{"d_model": 128, "n_groups": 4, "lr_router": 0.000941, "lr": 0.00204, "train_tokens": 301100000}
Below are experts of layer 3 (counted from 0) of a mixture-of-experts language model. Rows are named router (the router's row for the expert), gate (a neuron's input weights, with its number), up (a neuron's input weights, with its number) and show model dimensions 0-127. Each number is 128 + 24 x the weight over its row's rms, rounded and kept within 0 to 255.
Before each expert's rows: a language model's description of what the expert responds to. This comes from a sample of Wikipedia text that the model never trained on.

# expert 21
It responds to: Word endings in reviews. Suffixes and ending pieces that complete words in film, album and sports prose, e.g. soulful, comedy, Unfavorable, electronic, batted; also film.
router [153 109 150 147 148 154 122 138 139 150 175 151  94 130 104 133 159 119 137 164 133 123  96  94  99 102 136 144 119  81 109 144 136 186 134 124 102  97 148 145 125 121 163 167 135 114 112 168 118 129 101  79 129 178 103 103  95 145 138 136  89 137 131 154  95 146  76  99 148 177 115  97 163 130 129 162 128 142 146 118 146 135  98 133 105 144 133 106 129 104 103 121 107 159 159 114 130 136 133 128 133 122 151 133 120 123 164 117 182 146 131 159 146 123 103 164 146 106 165 128  87  98 128 147 160 163 133 122]
gate1 [139  83 132 133 137 154 101 144 163 122 158 184 138 118 132 120 146  76 141 114 128 133 132  97 108  56 154 162 152 132 137 161 134 171 124 124 102  99 114 117 141 113 150 150 148  72  99 109 146 102 149 130 129 166 104 148 152 132 113 125 118 147 107 135 141 102 142 122 119 132 130 141 151 134  87  96 127 115 169 103 102 130  87 153 143 131 117  89 128 128 150  99  93 144 132 125  94 136 107 117 142 114 140 180 123 202 126 132 156 120 152 128 145 109 115 154 131 115  95 141  82 129 132 120 115 142 152  78]
up1 [117  97 102 115 123 150 140 149 140 110 135 163 158 133 161 120 146 116 154  90 123 130 164  98  92 116 136 160 151 141 141 143 136 160 119 128 104  71 144  86 108 164 101  86 147  87 113 122 110 114 146 124 110 156 139 144 137 157 132 119 105 145 124 134 174 134 167 141 122 176 161 168 103  94 109 103 115 132 167 117  98 106  73 131 154 114 108 112 128 139 170 127 103 104 139 139 107 164 129 111 145 125 114 125 112 162 123 164 120 122 125 113 176  97 114 150 117 160  89 142 102 145 166  96 151 153 100 115]
gate2 [149 107 125 115 123  92  77 113 114 139 142 159 125  83 162 156 118 132 153 116 119  95  87 158 158  95 161 126 136 131 128 142 122 181 103 105 118 115 174  95 138 120  83 170 143 144  94 130 128 146 188 111 137 134 123  96 133 169 116 131 118 102 136 125 117 149  54 129 122 144 115 137  79 126 129 132  96 121 136 129 126 113 134 147 106 155 156 134 179 122 134 138 128 147 149  88 149 150 133 122 116 143 130 129 120 127 151 121 193 123  97 158 102 141 115 156 128 134 151 146 128  87 137 177 106 152 131 119]
up2 [105 151 143 163 150 171 157 130 145 139 131 122 146 146  92 103 125 114  76 153 159 138 150 101  87 131 104 127 111 119 105 139 148 109 145 132 125 119 124 172 127 122 174  91 113 112 154 127 152  88  88 141 122 121 117 144 126  97 156 131 152 169 132 133 137 105 194 134 147  94 140 124 173 145 114 151 174 134 138 107 144 150 116 113 129 120 107 126  81 121 127 105 125 119 130 139 104  87 113 127 114 122 137 128 163 158 101 159  64 139 168 117 162 108 115 113 139 117 144  88 106 169  99  91 131  86 137 122]
gate3 [128 147 108  90  86 154 151 146 130 104 152 145 137 147 147 125  87 146 139  92 122 130 116 130 172 108  79 111 106 128 140 105 115 139 131 146 132 153 101 123 116 142 157 119 113 109 136 106  98 159  82  77 129 135 148 148 105 135 128 110 107 115 114 117 158  95  89 166  93 161 118 158 191 136 162  99  85 122 127 140 143 166 161 117 105 155 102 119 150 159 125 141 132 109 106 115  97 146 130 114 163 137 109 121  98 125 159  89 137 124 103 115 143 133 174 118 150 165 137 153 124  95 188 123 154 123 137 144]
up3 [135 136 100 122  93 185 136 138 157 119 158 156 144 126 115 151  92 150 149 111 133 137 127 132 176  95  85 110 118 123 139 106 127 138 135 149 112 158 105 118 102 154 146 136 123 117 137  95 112 167  59  79 110 144 127 146 102 124 145 134 115 138 117 136 162 108  83 130  97 151 106 135 199 145 167 107 107 131 121 125 145 169 159 119  95 142 125 118 152 152 121 149 129 121 107  76  81 136 125 103 162 119 127 142 116 113 146  86 138 126 101 110 150 132 171 117 144 146 129 145 114  93 166 143 151 139 129 162]
gate4 [112 102 119 156 158 179  93 136 139 139 151 163  89 117 145 114  97 115  77 163 133 102 103 113 144 112 112 111 146 107 134 152 109 149 172  85 106  97 137 152 133 108 135 141 130 108  93 107 174  88 123 106 156 145  97  99 148 136 124 111 127 121 157 123 128 141 133  79 144 102  91 145 110 168 150 124 130 148 141 129 134 131 113 141 145 114 123  64 127  81  93  95 114 149 167 125 110  71 119 115 103 128 130 153 160 171 158 138 128 137 147 161 155  89 115 144 118 135 157 131 108 129  96 138 125 134 126 145]
up4 [103 106 151 175 165 148 120 113 133 182 143 140 130 147 113 107  90  93  89 113 143 100 124 130 153 104 106 115  90 125 145 121 144 108 137 120 122 129 158 102 125 162 169  93 101 146 153 118 133 113 162  87 126 105 104 161 167 124 110 139 130 108 110 149 118 135  77 132 168 105 153 126 128 120 167 136 100 172 162 128 118  98 138 109 118 144 148 104 107 115 130 101  95 165 167 132 137 140 129 160 140 142 122 110 116 158 155 187 117 121 115 140 176 101 147 171  99  92 144  90 131 126 149 142 107 123 151 126]
gate5 [160 111 163 112 117 110 142 159  92 129 130 111 154  97 146 127  96 142 135 152 125 143 135 140 135 129 108 129 159 130 152 170  97 213 141 118 115 112 169 129 131 168 119 153  99 102 129 127 147 142 153  58 131 208 140 112 126 130  97 125 159 108 130 104 114 128 102 137 120 126 130 134 114 144 151 177 118 119 158 136 147 124 110 192 124 153 138 133 153 126 114 163 109 138 130 124 135 156 134 113 107 135 121 112  96 109 123 120 113 120 124 168 103 135  76 123 148 176 175 147 105 162 112 133 135 114 127 140]
up5 [163 108 185 126 116 129 150 160  97 135 137 109 135  98 125 135 105 140 148 144 127 129 125 125 124 134 116 127 173 118 136 162 109 212 135 125 108 118 170 106 130 157 108 138  98 104 131 122 145 143 167  65 111 193 127 127 125 139  97 138 171 104 120 103 119 122  87 132 118 130 131 147 100 136 151 200 110 110 141 119 145 130 109 183 131 142 137 125 157 132 102 167 121 120 118 128 137 177 132 129 132 134 133 130 116 117 111 122 103 118 116 165  99 134  83 131 165 164 177 145 120 150 116 133 147 123 113 138]
gate6 [142  84 174 127 114  98 143  87  81 129 104 129 122 101 124 152 112 125 163 170 150 121 122 153 118 121 135 108 137 158 145 155  94 186 117 153 112 126 126 108 126 156 129 185 103 150 119 143 119 137 174  91 100 175 124 102 121 147 114 132 105 111 165 136  92 142 139 122 133 140 128 109  74 126 156 174 125 115 162  75 115 155 144 144 132 125 159 112 147 125 127 161 133 107 137 127 111 131 124 101  94 144 136 130  84 139 148 119 112 117 123 162 113 152 100 153 132  79 161 155 131  88  97 115  99 148 116 129]
up6 [139 102 167 107 102 106 162 104  89 117  95 110 135 111 124 139 121 130 162 167 133 155 131 158 108 146 124 108 146 151 167 151  95 191 122 161 115 106 117  94 107 166 124 157  90 159 124 161 112 147 168 118  96 164 132 105 108 143 115 114 103 116 126 131  93 130 130 129 122 141 145  98  68 124 146 175 105 116 133  77 115 135 155 159 145 114 142 125 144 144 153 170 142  92 134 136 129 132 148 133 122 129 117 114  89 110 134 116 135 102 125 164  92 172 101 154 103 106 133 160 138  94 115 103  99 141 110 155]
gate7 [141 130 154  92 103 111 110 136 100 115 145 140  97 168 150 102 168 151 184  90 112 122  96 128 147 108  87 131 115 104 136 112  92 160 115 117  96 111 132 124 107 148 125 130 148 140 145  97 115 163 125  61 132 154 134  99 123  97 121 106  97 125 141  99 134 126 110 120  97  87 128 146 128 130 141  95 111 131 126 129 134 168 138  99 107 156 134 121 174 139 138  96 144 130 136 115 146 164 130 155 186 154 133 108  96 124  93  84 176  96 103 151 122 117 142 120 163 108 124 117 106 116 168  99 154  92 142 152]
up7 [112 139 104 156 134 121 134 125 144 148 144  97 158  97 108 132  67 107  75 154 121 126 164 110 131 131 166 105 145 150 125 147 149  75 145 139 146 133 118 114 151 114 140 144 129  92 129 155 129 120 128 196 115  83 145 161 126 172 134 139 150 110  95 152 129 120 142 130 139 168 143 102 124 132 122 149 152 108 129 131 122  86 112 152 154  78 147 141  83 126 134 163 139 111  97 133 132 113 152 111  74 115 107 157 156 105 161 164  90 141 131 103 142 153 135 126  86 131 128 164 139 128 107 152 108 166 104 105]
gate8 [102 102 124 118 143 147 138 123 111 148 150 108  90 131 139 122 192 140 159 132 114 139 166 152  91 126 137 110 127  99 123 155  97 173 119 119 141 131 135 103 141 133 160 157 103 135 125 119 143 151 190 136 103 174 117 125 125 138 194 128 118  88 173 132 113 130 139 127 113 120  98 144  86 142 145 155 138 138 135 130 167 113 145 130 104 201 159 146 153 143 130 132 148 127 135 157 133 130 128 135 149 126 135 152 127 136 115 106  85 115 110 172 104 101  88  92 175 110 162 102 127 114 103 114 113  89 113 156]
up8 [ 89 128 116 105 152 138 146 140 121 145 118 107 100 152 129  97 164 140 163 132 105 146 172 136  90 125 156 123 118  87 140 138  99 150 115 131 139 125 151  93 138 153 153 129 100 149 126 140 134 152 184 132  83 161 124 127 122 112 202 116 105  87 148 118 115 127 142 129 120 110 118 156  95 135 144 144 129 133 129 132 150 108 140 124  88 177 157 119 164 149 133 136 152 107 123 157 156 111 148 142 172 124 127 143 116 137 113 111  94 112 126 165  91 109 106  92 156 124 122 119 132 147  97  70  94  61 107 135]
gate9 [113 111 123 180 154 137 126 134 107 153 173 170 182 135  87 118  95  94 106 137 162 163  86 132 123 139 131 186 131 110  64 118 121 114 147 141 143 121 119 134 150 116 136  87 114 107 141 118 120 102 112 110 100 101 124 120 159 146 135 116 120 135 100 172 153 114 153 114 114 143 129 102 149 114 115  98 124 129 146 141 124  97 117 112 129  83 136 113 154 128 137  93 117 138 159 148 133 176 135 142 137 125 142 161 109 141 102 184 146 178 138 126 193 125 141 154 108 126 148 160 142 114 163 137 147 159 138 127]
up9 [146 114 130 109 122 142 118 123 162 121  88  97  94 109 169 158 143 145 129 148 113  94 174 134 124 115 133  91 115 141 177 152 161 148 144 118 106 115 162 136 127 113 126 166 145 153  99 138 149 129 145 167 174 155 123 143 121 135 156 159 157 153 166 118 113 157  85 116 147 112 114 134  91 153 127 147 142 149 117 110 131 164 106 164 128 175 151 132 106 135 110 141 110 116 112  85  98  84 104  95 111  91 134 125 160 139 165  95 121  83 120 148 101 109 121 110 142 132 138  83 131 139  89 143  99 101 156 100]
gate10 [141  83 145 118 151  83  97 115 137 156 134 138  93 137 108 129 160 137 146 135 161 125 144 120 142 125 151 154 147 133 151 103 103 107  96 136  92 103 131  98 108 140 115 104 170 152 117 167 125 130 145 182 131 134 132  87 147 122  93  96  92 146 124 144  90 163  87  99 123 151 137  97  96 116  84  63 134 138 119 102 146 131 104  89 160 142 118 117 198 128 124 151 145 124 131 107 137 126 113 154 120 115 130 124 121 147 164 112 142 136 150 133 124 137 112 176 105  75 118 144 129  82 129 110  94 134 130 125]
up10 [132 130 117 146 131 195 123 140 137 124 137 135 167 111 139 158 104 108  81 128 110 107 109 130 119 125 117 124 112 129  92 157 164 169 171 114 139 130 149 163 167 117 143 132 114 104 123  88 145 112 113  87 139 117 128 155 119 158 167 165 171 119 153 131 153 113 150 144 141 116 119 140 149 149 153 190 128 148 144 147 126 120 128 182 101 110 156 136  72 117 125 110  76 137 141 126  92 141 114  94 113 135 145 151 164 127 116 167 112 142 128 136 147 105 129  82 145 171 156 114 115 164 127 150 160 112 157 118]
gate11 [126 147 129 160 117 136 153 174 150 142 150 117 146 114 112 118 110 114  78 123 123 135 106 101 101 144  88 133 168  99  69 122 111  72 140 158 114  92 111 158 124 136 129 127 109  68 141 110 137 146 104 100 118 128  97 138 112 110 107 146 146 160 109 118 121  87 126 133 104 155 146 109 185  92 132 138 123 116 136 144  97 125 114 125 149  82 105 126 107 124 134 140 133 171 142 127 125 145 127 112 109 121 124 124 139 109 144 138 102 135 130  82 155 113 168 191  95 108 155 126  62  87 155 135 120 141 112 112]
up11 [120 167 131 127  98 106 150 174 122 120 152 103 163 133 118 122 108 134 116 114 102 148 118 113 109 150  85 114 173 128 106 115 100  90 101 171 121 115 111 142  99 170 123 136 101  94 161 111 110 150  96  90 106 121 132 148  94  94  97 107 127 136  98 118 132  86 124 135 100 163 159 111 182  83 150 141 112  96 141 158 101 128 125 131 149  99  94 146 111 153 150 151 146 126 124 160 150 129 147 140 147 123 107 102 114  96 135 111 107 131 114  86 150 133 178 176  88 118 134 158 102 108 155 135 122 131  98 141]
gate12 [141 117  86 137 134 162 140 155 151 140 158 105  96 152 118 100 145 158 129 150  97 163 153  99 116 107 128 159 165 115  97  97  85  86 131 145 123 126 114 167 111 139 146 110 134 100 113 157 118 133 111 162 106  89  79 101 174 130 142 135 168 110  92 131 150 104 171 124 142 153 151 116 141  68 135 105 119 123 102 117 104 114 110 127 166 112 110 141  88 117 129 157 117 156 123 111 105 142 142 125 139 112 126 160 128 159 145 139 128 137 133 125 188  91 165 155 115 171 142 127 102  90 136 145 122 157 103 121]
up12 [134 120 150 142 138 120  97  97 132 150  98 158 140  83 122 151 107  88  93 129 169  83 107 147 138 127 122 119  97 129 134 137 179 167 157 106 122 130 159 126 179 101 107 138 144 131 110  98 158 112 148 104 172 177 156 138 112 143 140 147 115 164 154 145 121 144  87 121 149 104  96 134 125 191 122 144 158 153 143 118 163 137 121 143  87 160 156 113 142  97 104 103 118 120 151 114 129 114  92 109 114 109 163 135 150 136 132 139 137 143 148 147 101 137  90  97 152  98 111 105 139 160 112 134 142 117 181 117]
gate13 [122 102 143 138 134 155 109 171 129 156 152  63 122 113 138 134 187 123 134 139  95 137 160 107  94 149 157 125 174 119  93 102  97 156 134 145 111 160 145 147 109 155 148 119 131  96 148 148 153 130 159 157  82 143 110 135 121 136 140 114 115 136 135 120  78 123 123 118 110 132 139 137 152  94 116 154 126 118 155  86 169 112 110 156 125 179 131 156 155 142 132 145 134 130 119 146 154 124 141 124  94 135 133 138 137 147 124 121  45 136 105 129 149 119 150 134 129 126 162 114  65 131 132  96 120  80 102 123]
up13 [133 118 140 125 112 142 118 173 132 132 143  56 123 142 131 122 178 142 144 121  83 153 168 122 112 161 153 121 167 138 112  85  99 150 112 155 142 168 111 134 100 166 161 116 113 110 154 154 133 132 149 139  83 129 129 142 113 110 123 114 105 127 105  86  91  93 126 124  98 125 149 141 143  92 138 144 119  99 153 106 150 101 115 148 134 161 119 154 141 153 134 155 160 119 110 152 164 128 147 140 115 145 104 114 115 136 106 117  46 131  91 107 122 132 166 131 119 132 158 132  88 148 141 100 112  96  89 135]
gate14 [101 107 130 132 120 135 124 134 123 115 153 144  72 139 165 147 147 158 180 122 107 119 114 121 110 144 106 119 123  96 151 122 103 195 110 127 123 121 142  96 107 140 111 136  98 160 143 130 103 159 140  92 126 184 133  76  90 108 163 103  82 127 136 102 114 113 102 119 120 133 113 163  94 131 157 159 117 139 122 150 116 144 128 130 120 118 118 139 158 145 121 135 160 133 185 115 121 170 127 131 148 168 128  96 102 100 145  81 152  84 122 164 114 125 110  99 146 106 115 125 135 117 135  76 124  83 121 153]
up14 [139 173 133 119 114 100 135 127 130 124 111 114 183 149 108  97 121 109 108 117 144 153 142 117 159 113 134 126 146 156 120 136 150  35 117 132 136 128 114 138 158 109 132 131 157 116 129 129 124  95  93 154 138  65 122 205 152 141 101 141 160 126  92 141 123 111 133 128 117 125 153 104 136  91 109  95 118 126 142 128 114  79 117 124 157 121 124 131 102 118 126 151 111 122  69 149 148 105 139 140 120  79 115 156 150 146 101 155 110 144 127  97 141 157 160 158 109 138 107 152 147 148 117 174 124 157 116 109]
gate15 [154 125 120 107 163 181 134 153  93 130 190 144 125 135 124  97  94  91 111 132 141 131  79 135 167 130  98 166  64 141 112 161 129 131 170 120 139 145 117 131  97 127 149 111 122 115 109 146 103  92  80 155  85 115 112 103 131 134 106 115 113  83 140 178 149 125 144 128 114 124 132 110 109 100 116 120 128 120 121 131 101 111 180 122 148  94 137 147 135  81 123  97 133 163 129 126 135 121 134 146 120 131 131 129 130 166 117 134 159 152 150 127 155 148 162 125 116 126 100 167  71 133 151 141 175 137 135 121]
up15 [125 130 146 161 105 116 105  94 154 142  83 115 121  95 124 169 139 153 132 150 136 101 131 146  77 119 163 132 182 123 123 111 141 130 102 127  83  98 154 129 175 117 122 159 162 142 132 124 157 121 160 115 169 142 115 126 108 146 160 166 122 178 145 110 104 144  99 102 167 127  97 142 123 160 144 150 152 159 146 105 158 165  87 143  98 164 143 104 100 159 141 134 116 117 137 102 109 115  99  94 128 103 148 135 141 117 146 117 107 103 132 155 132 100 118 143 161 103 151  86 164 121  98 114  94 140 141 151]
gate16 [107  95 150 139 145 152 143 148 143 134 161 100 106 118 163 135 154 146 149 114 116 108 148 169 108 134 147 140 155 114 110 155 112 176 125 137 138 152 140 121 129 143 110 154 109  98 125 155 149 163 196  98 123 187 118 140  89 151 195 127 114 136 152  86 119 126 106 147 131 139 113 140  96 156 135 121 116 119 123 124 128 115 149 144 104 155 191 119 148 137 136 144 140 103 147 125 135 177 135  94  96 136 133 138 114 109 133 111  85 139 138 166  98 123 121  93 153 117 156 121 103  88 123 135  95  68 136 135]
up16 [101 114 135 120 130 139 157 155 158 113 154  95 113 155 166 114 135 164 153 107 112 128 151 163 117 150 139 135 155 114 136 154 108 150 110 164 144 158 130 123 128 157 116 132  93 112 135 146 125 167 181  89 100 168 142 146  87 145 190 125 123 121 117  80 118 112 115 154 141 153 126 158  94 126 158 140  97 108 127 135 132 105 137 126 138 142 181 118 144 143 143 166 153 109 134 138 144 178 157 118 136 139 111 127 116  85 115 102 100 116 131 157  87 142 129  88 136 111 149 153 113 103 132 115  80  74 117 162]
gate17 [122  91 156 130 135 123 113 135 121 128 152 100 114 104 133 172 125 124 163 175 121 118 155 187  76 115 166 146 145 141 128 165 105 168 119 138 119 129 133 108 110 162 143 148  91 118 108 144 123 129 166 108  85 176 120 113  82 155 145 112 107 107 163 124  91 156 120 126 134 117 107 111  84 114 152 174 117 113 176  74 150 126 142 159 110 163 143 115 154 134 146 158 128 129 148 117 152 145 139 132 123 116 130 131  99 122 140 117 106 116 100 163  93 133 117 125 116 114 166 150 109  89  75 114 121 130 111 152]
up17 [125 114 158 121 117 126 132 120 110 123 151 105 129 121 142 153 144 123 160 172 117 140 162 186  94 124 154 112 154 128 144 140 101 172 118 151 117 141 125  89 109 158 129 151  81 134 131 135 125 140 184 103 100 175 129 120  86 165 145 110 108 103 140 114 115 165 119 144 136 133 136 119  94 121 152 182 125 113 168  84 132 137 145 159 111 158 145 121 160 131 153 175 149 116 119 126 169 140 141 143 110 142 123 107  99 117 147  88  97 115 100 173 104 138 113 134 124  96 165 148 111 102  74 115 104 113 118 161]
gate18 [131 110 147 138 126 115 111 135 113 121 144 152 115 135 141 151 153 157 163  98 135 101 102  99 105 141 112 143 147 121 153 161 102 185 142 139 128 107 137 125 102 121 112 138 126 133 141 135 103 139 117  92 136 195 132  66 116 106 173 116  79 143 118  88 132 161 110 138 124 172 115 156 104 161 137 133 119 135  76 132 153 168 147 117 126 152 109 114 163 134 103 112 142 143 172 107 112 162 113 112 137 160 142 121 120 108 167 130 168 108 131 106 115 104 140 111 144 109 119 114 120  50 150 114  90  95 140 140]
up18 [127 158 129 137 136 135 129 136 123 136 102 119 142 111  99 103 101  82  82 166 123 149 137 144 139 120 132 122 115 117 100 121 160  80 137 112 113 135 122 148 158 114 159 124 140 130 125 101 156  99 143 175 115  64 121 173 126 153 105 142 168 116 141 165 131 104 136 130 152  92 140 115 142 101  98 136 132 141 173 125 112  84 111 136 123 109 144 145 101 113 148 119 107 147  70 151 126  99 128 150 104 103 145 143 150 145  82 132  96 170 116 136 126 135 107 144 100 148 163 126 119 219 117 144 142 165 132 128]
gate19 [103  87 114 117 150 171 137 146 126 139 134 163 150 177 116  86 137 107 147  90 126 152 104 112 178 105  93 120  92 104 123 145 148 158 146 144 157 157 107 119 112 148 147 120 133 119 149 113  88 156 126  83 126 139 100 125 128 127 138  93 149 103  95 134 190 106 109 155 118 136 110 130 184 118 135 103 100 138 115 139 101 117 166 124 107 153 118 132 192 123 118 131 123 147 125 123 118 159 142 159 167 119 130 161 119 145 127 124 167 123 121  98 149 132 157 130 122 136  92 141  96 137 188 115 148 168 131 145]
up19 [110 118 107 132 148 182 134 132 145 122 173 152 100 120 114  97 127  82 126 124 125 134 132 131 170  81  94 124 112 124 118 138 154 137 149 108 137 153 103 125  99 135 184 128 107 119 133 114 113 144  94 105 104 165  92 117 139 140 137 124 135 118 122 159 139  86  85 125 114 144 117 120 181 106 175 116 126 145 130 123 107 121 186 102  98 137 131 139 179 120 104  92 102 188 105 110  90 150 123 137 166 123 134 160 128 144 120 104 168 155 133 137 128 136 150 144 140 105 124 123  86 132 165 129 167 166 133 159]
gate20 [119  93 168 139 118 121 142 135 100 118 108 139 122 104 149 154 131 165 153 127 148 126 110 102  95 152  99 130 119 127 148 137 121 198 138 135 126  94 156 132 106 133 123 134 117  97 130 166 116 163 123  52 165 195 155  96  99 116 110 123 106 136 116 110 137 139 113 158 134 161 130 150 112 155 145 190 124 122 109 136 151 155 101 153 138 153 106 134 137 153  69 142 141 126 154 117 112 150 107  98 121 129 116 102 110 114 168 132 157 106 138 124 145 119  93 134 170 147 171 114 118  90 147 118 127  93 145 125]
up20 [137 109 164 143 118  98 138 129 103 119 105 138 144 121 157 135 118 163 151 121 123 128 120  95 102 156  81 125 117 114 158 121 120 201 133 125 136  86 162 120 120 140 109 120 109 109 147 166 107 149 113  54 154 191 140  79  96 107 112 123 105 150 110  96 139 115 117 140 123 171 155 135 107 156 140 178 118 108 114 139 128 161  91 147 142 134  82 122 124 142  87 148 158 123 170 131 124 155 133  98 133 140 114 109 114  95 158 121 157 106 123 118 141 124 107 132 164 145 147 139 129 113 167  94 124 105 125 147]
gate21 [126  89 149 131 122 172  90 129 156 105 118 168 112 117 121 123 135  79  84 156 115 132 118 117 125 136 154 161 129  97 134 136 143 132 174 141 101 105 110 146 133  93 137 150 156 104 123 155 146  79 124 132 158 105 115 106 101 149 131 141 133 169 169 129 125 166 105 146 172 171 103 126 120 163 117 165 145 157 127 102 173 170  99 140 100 163 120 156  97 143 103 100 109 130 147 126 105 112 148 125  83 135 150 149 145 176 156 162 160 144 114 153 119 109 102 111 151 116 129 104 103 137 147 134 114 115 139  93]
up21 [103 145 132 145 146  73  97 115 131 153 129 151 119 127 147 117 108  95 158 136 103 141 149 130  94 154 136 153 172 156 129 162 112 125 127  92  87 133 172 104 126  99 122 142 123 173 101 131 105  94 124 100 105 150  83 141 144 127 134 135 114 121 155 151 163 143 138 155 105  74 134 106 120 110 118 122 177 162 121 154  95 143 127 159 160 121 169 156 173 126 171 175 125 150 154 148 124 132 153 126 129 114 145 140 150 110 139  94 150 103  90 117 107 123 164 113 137 133 122 135 126 101  83 102 156 163 120 153]
gate22 [155  94 141 121 141 115 151  84  83 130 113 147 124 104 129 164 113 158 163 148 114 133 112 130 118 157 131 124  84 107 158 132 105 216 140 137 141 132 174  83 137 135  88 162  90 143 122 152 110 166 155  90 118 161 147  80 125 109 128 125 125  96 145 140 159 121 137 156 120 157 115 127 101 138 137 156 106 128 111 127 131 118 121 154 129 139 156 145 142 130 115 122 136 113 171 141 132 159 123 109 135 137 130 117 118 109 168 148 159 102 138 145 117 128  39 121 148 133 135 154 170 118  99 116 129 130 117 151]
up22 [117 144 104 142 115 151  98 163 169 141 147 121 131 144 135 101 147  96  89  99 148 124 143 137 142 103 115 145 161 154  85 138 144  53 128 120 119 129  81 175 122 126 147 114 169 102 116 102 151  91 103 164 142  98 107 186 118 143 125 147 139 161 119 119 102 134 119  92 119  92 137 112 170 119 111 101 162 127 135 114 130 136 136  93 112 137 119 108 134 130 127 111 113 154  85 111 124 103 126 135 106 106 137 149 154 156 114 112  81 157 119 109 136 127 204 134 118 119 134  98  84 133 156 154 138 124 136 112]
gate23 [174 122 134 146 146 140 118  95 132 148 150 134 116  95 111 176 101 105 129 115 150 102 120 112 102  93 125 126 136 118  83  94 153 145 166  97 118  95 140 162 162  77 142 159 138  97 115 146 154 113 133 171 172 140 116 122 114 178 105 148 108 140 140 101  95 149 155 111 138 109 133 127 164 119 103 155 132 141 156 109 131 121  88 122 105 165 120 128 129 140 127 110  88 103 105  92 123 131  87 135 113 119 154 135 126 136 122 181 140 149 173 187 155 140 127 165 154 114 160  93 112 153 139 117 134 149 136 114]
up23 [122 146 117 106 110 131 111 163  82 133 109 181 111 166 148 135 145 126  99 144 127  93 158 111 138 147 133  92 109 131 151 137  96 129 155 137 139 123  98 155  72 124 112 161 138 176 118  99 150 159 103 109 144 114 134 148 142 124 169 109 101 113 129 151 154  94 135 155 118 138 165 117  95 145 130  78  97 118 144 117  87 135 136 166  90 119 174 103 139  98 109 108 139 133 160 130 125 152 155 129 137 104 105 146 155 137 128  95 119 134 107  91 106  90 119 162  91 154 154 172 131 129  90 157 133 115 123  92]
gate24 [127 107 128 118 103 113 112 114 102 141 149 148 101 136 145 141 126 142 173  90 102 137  74 141 138 110 138 154 128 110 160 112 102 157 108 126 133 121 126  81 133 113  97 157 130 162 122 129  93 177 185 101 123 133 141  99 106 142 150 113  82  97 134 112 141 147  83  89 114 149  97 111  75 140 134 110 110 116 131 144 100 116 151 126 116 139 156 130 184 135 152 131 125 128 125 113 146 155 151 138 145 159 124 124  95 102 167  87 202 115 118 130  86 141 133 147 127 111 114 153 154  99 159 147 123 157 123 145]
up24 [137 105 138 133 125 122  87 109 112 149 152 147  95 120 126 168 124 139 162  95 104 127  74 152 132  98 155 150 126 107 154 133 120 161 107 121 115 126 143  88 133 107 103 162 130 161 116 123 105 157 180 109 122 139 132  80 108 145 152 136  82  93 141 115 148 143  87  86 120 122  97 120  77 157 150 100 113 115 127 135 122 126 165 135 102 129 171 133 192 118 140 110 135 135 136 104 141 158 140 116 139 162 131 139  93 127 156  84 203 138 128 134  88 141 137 154 135 112 139 143 144  98 152 143 121 143 133 139]
gate25 [142 123 145 129 101 122 139 126 141  89 158 150 131 103 136 165 117 165 139 113 122 110 127 143 127 141 110 104 135 124 126 149 103 123 135 127 117 135 143 136 131 160 108 174 104 100 148 131 126 159 131  70 144 178 133 165 112 130 119 147 125 132 116 104 119 129 121 151 121 207 146 158 136 118 169 145 109 129 105 127  86 121 131 144 161 111 129 118 127 127 137 177 121 145 137 132 104 151 128  65  96 119 119 139 104 103 205 119 123 114  96 131 108 149 116 146 116 139 198 134  91  85 128 183  96 130 118 108]
up25 [133 153 148 131  99 108 139 137 136  94 143 129 137 112 155 145 117 162 131 113 127 128 140 128 130 137  86  97 135 141 122 141 113 128 122 146 126 136 129 117 114 172 106 167 107 102 153 129 119 159 130  62 138 161 146 169 110 123 117 116 130 123 107  99 138 106 132 165 116 217 149 155 130 114 162 147 105 109  94 141  92 110 134 147 176 118 132 125 131 137 132 182 135 138 141 145 119 154 151  88 101 125 110 125  99  89 180 107 123 105 101 125 107 163 126 136 112 157 182 152  89  87 135 164  92 132 113 122]
gate26 [ 61 125 101 156 171 167 154 147 148 137 147 134  92 163  59  94 169 152 132 158 112 147 173 155  98 123 135 142 109  98  96 148 114  82 110 149 151 125  87 117 124 141 184 110 108 151 111 146 114 149 138 125 111 146  79 141 153 133 152 141 147 130 118 136 163 118 139 130 143 157 146 131 128  88 146 113 131 138 101 129 136 130 146  98 155 104 127 139 115  73 123 135 125 153 153 144 116 143 107 156 156 130 141 153 105 168 126 114 179 145 127 144 132 135 155 117 134 169 134 133 100 158 151 120 129 133 124 122]
up26 [178 123 159 110  88 131  95  90 129 122 126 120 125  86 163 162  98 103 116 143 161  89  85 141 146 124 131 126 145 132 153 134 142 158 142 118 105 119 171 146 140 110  78 139 132 104 108 108 166  91 110 151 160 137 146  93 130 137 129 144  95 163 141 142  89 146 130 106 141 105  86 101 127 180 122 156 141 133 159  99 133 151 104 162  86 150 150  89 108 157 122 114 102 117 123  94 121  88 122 109 107  96 140 104 153 110 132 128 100 126 153 131 135 126 139 132 146  79 111 138 153  95  82 122 137 133 155 127]
gate27 [119 128 165 117  86 117 109 114 146 119 151 120 101 147 127 111 155 109 155 116 164 135 137 171 149  70 124 121 134 144 162 100 154 161  96 143 132  86 147  94 127 132 135 134 123 161 119  98 134 129 118 148 143 167 138 132 140 122  86 114 113 127 138 135  83 158  83 101 119  63  90  83 103 125 127 106 122 132 138 100 157 119 115 116  94 121 128  90 165 105 123 123 127  96 107  94 136 111 143 161 152 111 130  76 130 121 101 100 179 140 145 143 118 145 152 173 138 115 103 145 134 119 124 129 147 187 110 125]
up27 [144 107  95 145 168 132 122 136 121 154 107 155 144 103 122 153 104 115  87 141 138 107 118  91 114 172 131 153 102 123  89 154 133 116 165  99  99 152 143 162 149  93 130 147 157  85 120 162 124 115 146  93 139  96 118 127 115 164 170 156 127 148 140 112 163 113 128 150 138 168 133 152 147 151 108 154 145 146 142 132 108 158 135 149 153 132 157 163 104 121 124 126 110 164 127 136 101 150  99  89  99 153 139 185 140 150 161 163  86 134 124 135 149 104  89  97 122 151 157  92 111 131 143 150 112  92 167 112]